Weights of a small mixture-of-experts language model, trained from scratch on English Wikipedia.
Size: width 224, 19.4M parameters.
Below are experts of layer 5 (counted from 0) of a mixture-of-experts language model. Rows are named router (the router's row for the expert) and show model dimensions 112-223. Each number is 128 + 32 x the weight over its row's rms, rounded and kept within 0 to 255. Numbers have three digits each.
After each expert's rows: "mostly gets" lists some tokens that are sent to it at least half of the time; "comes before" lists some tokens at least twice as common just after its tokens as in all text. This comes from a sample of Wikipedia text that the model never trained on. Tokens count by the router's weight.

# expert 16
router:141095125117091150181109168189122126107149148137122114165124110084126150110133159089108082160140136143135097085163120157124038130074091105105156115095091093082138068159144096095073171204149098099136068129111161172157134194114099084108117111121126138149182100109080171078106118126179086118148094169153134153082119145095125125193094121128
mostly gets: "|", ")", "United ", ";", "States ", ")."
comes before: "\n", "- ", "\n\n", ", ", ". ", ": "

# expert 0
router:108120091089129123103145147092070101096109155090122127139091108082089108099110096135154160137143154089133111102144128156132179094087112111174095195123125116180084091146184118102105070163110209078142122132152129169165100071148134137145100159157117113143157091166124192128122056086145108107170117083099114082140119100160099182074133124155
mostly gets: "°", "% ", "13", "10", "12", "15"
comes before: "| ", ".", "|", ",", " ", "0 "

# expert 26
router:162097117124160077089139180122124106082144103107133187066130067100076124111138123166139173181124130156169116088117112155111109126080135065145099142139166097144093096073173112130082135148120180099150131104126107087105134130178134136164147118141140134118146118157072114137080094134121133153162135109157113091121127104145109148178196100165
mostly gets: "In ", "October ", "during ", "December ", "November ", "September "
comes before: "| ", "- ", "201", "202", "200", "6"

# expert 29
router:129116132164129140124094135196097105130119124104116074146153095102194149092163084125114080171123086167112144128082097116153122118147082107115145159144115155090164043207142123087001118143223192112133147122091134137117089153127157194160118091173088113153138155151143128133111193107102107121120124180141138159093124149105138139142170089143
mostly gets: "=== ", "• ", "_{", "|---|---|---|---|---|---|", "Coordinates", "Born"
comes before: "| ", ": ", "- ", "\n", "–", "201"

# expert 8
router:094141155202076109130073142153116076128148066167158139119171086091131123153187094101112112123113109080162119134087146153068132095136167092063079156193115128180124112096131143080156121191101124109150198128206111126124137080107157076113113128140111136150161095156158146116116101149116123116179129122137123096140149102072143133165104108162
mostly gets: "ted ", "ated ", "made ", "known ", "born ", "used "
comes before: "to ", "in ", "the ", "by ", "as ", "with "

# expert 23
router:133089115181161131088075123182067130054053121161081161144100094119156104157142166097135114204101104105132116142096074093154112119133041155137137097176106124129113127096152132087137158190136206109138161132155112139127120133127161140124102161156091138116174135138128146100038131121126053120172143145172086068158170121136117130194150113100
mostly gets: "season", "career", "″", "== ", "information", "years"
comes before: ", ", ": ", ".", "\n", ". ", "–"

# expert 18
router:152101141172108147144113173150122175101053153177182187125140094146142122134149177136072090176099109113129126123083100177111103144110120191184146126133124184078149119141104114056127137163115108108107092088110150149095124126140067068134129185141130137163170073136169146076124146153123121112185064131162129162089084178136081110132102152090
mostly gets: "′", "'", "ator", "ani", "tain", "burg"
comes before: ", ", "s ", ". ", "'", ") ", "a"

# expert 4
router:154138079134091200146093118135110070118085109181151126161077143104092140134136158137120190120093144159121100102147063107129174093158122102124130086151107108112192102122125144123099097145159144116111118082162057142063119159147151178171104111148122148109109144139153129141082148129114152047117149173165097076110073111102122174228101115095
mostly gets: "\n\n", "===", "==", "\n", "== ", "=== "
comes before: "- ", "the ", "\n\n", "The ", "\n", "In "

# expert 28
router:098107155204076116085120095164162099115126000181147139136120122096095175119121118131120150123182098178162163119134114133137089120095110101126133068154094141157150113108166127119126196148128181109135164101143123121060123157129082151146161152130111086128133173131125143150158088098114143090155162125164096139139118136155068089214157122184
mostly gets: "with ", "was ", "have ", "He ", "has ", "would "
comes before: "the ", "a ", "to ", "his ", "by ", "an "

# expert 1
router:149113147149056132145105078123080093086131126080137158130112129149091132097152131122132070211120181106131061093108125150158135122096122121169129163103142100111090129085167176061091126130180106153162058100125138159117098173153099105168125161146094208068156113139158101171110116156143013140115121111129169112127105090099139106122085145184
mostly gets: "ation", "os", "July ", "tion", "April ", "January "
comes before: ", ", ". ", ": ", ".", "ing ", "-"

# expert 14
router:113103117162061171100089089162099092135149089125182169166161088109145131174156149079106124088094137087173116159133099152176163075102125163063132177136077188132130124104136152138144077130093136094079174110162115152112099086160112112084088091156130136085135170121183152223108107148129162085148087137142179109097120106101096122096146146128
mostly gets: "ted ", "ated ", "tions ", "used ", "ations ", "ation "
comes before: "of ", "in ", "to ", "and ", "for ", "by "

# expert 2
router:115091151139098158133096102147159087095112007175136103113157103086084123161180127157114162139133111122156146134104146097125157088143118104116143096174110111173152118145157197105174177150106168068119202124160082126049163149162097151130123139099098137116122138124167157193126117125112147057101165128169085075100091156154116134178142156174
mostly gets: "was ", "He ", "not ", "have ", "who ", "has "
comes before: "the ", "a ", "to ", "his ", "as ", "be "

# expert 20
router:152129141162149104099137148168105088116058128151115184184110123118120126096138130123155177151121128103099137125086157142131173053110146091150058143162095137155129049154156158112111093122173186093115110141192123132142140065153090145163092120205087134118149158153152174098106124145100105080160059126110156165117094113109159116153150127176
mostly gets: "–", "-", ",", "−", "°", "_{"
comes before: "| ", " ", "|", "0 ", "1", "1 "

# expert 7
router:093125148172061117081068081160091169098056090169193178119179148171095148111162146132121119183117128090136142096114109143114082122118106192159105134103082161133109106149146116080108100220140129085129080095082110155081112168152073144088165148133135128105110038157166135098122127180154057079150157117143136088102104145107152110133158125118
mostly gets: ")", "tion", "}", "ity", "ary", "time"
comes before: ", ", "\n", ". ", "s ", "\n\n", "."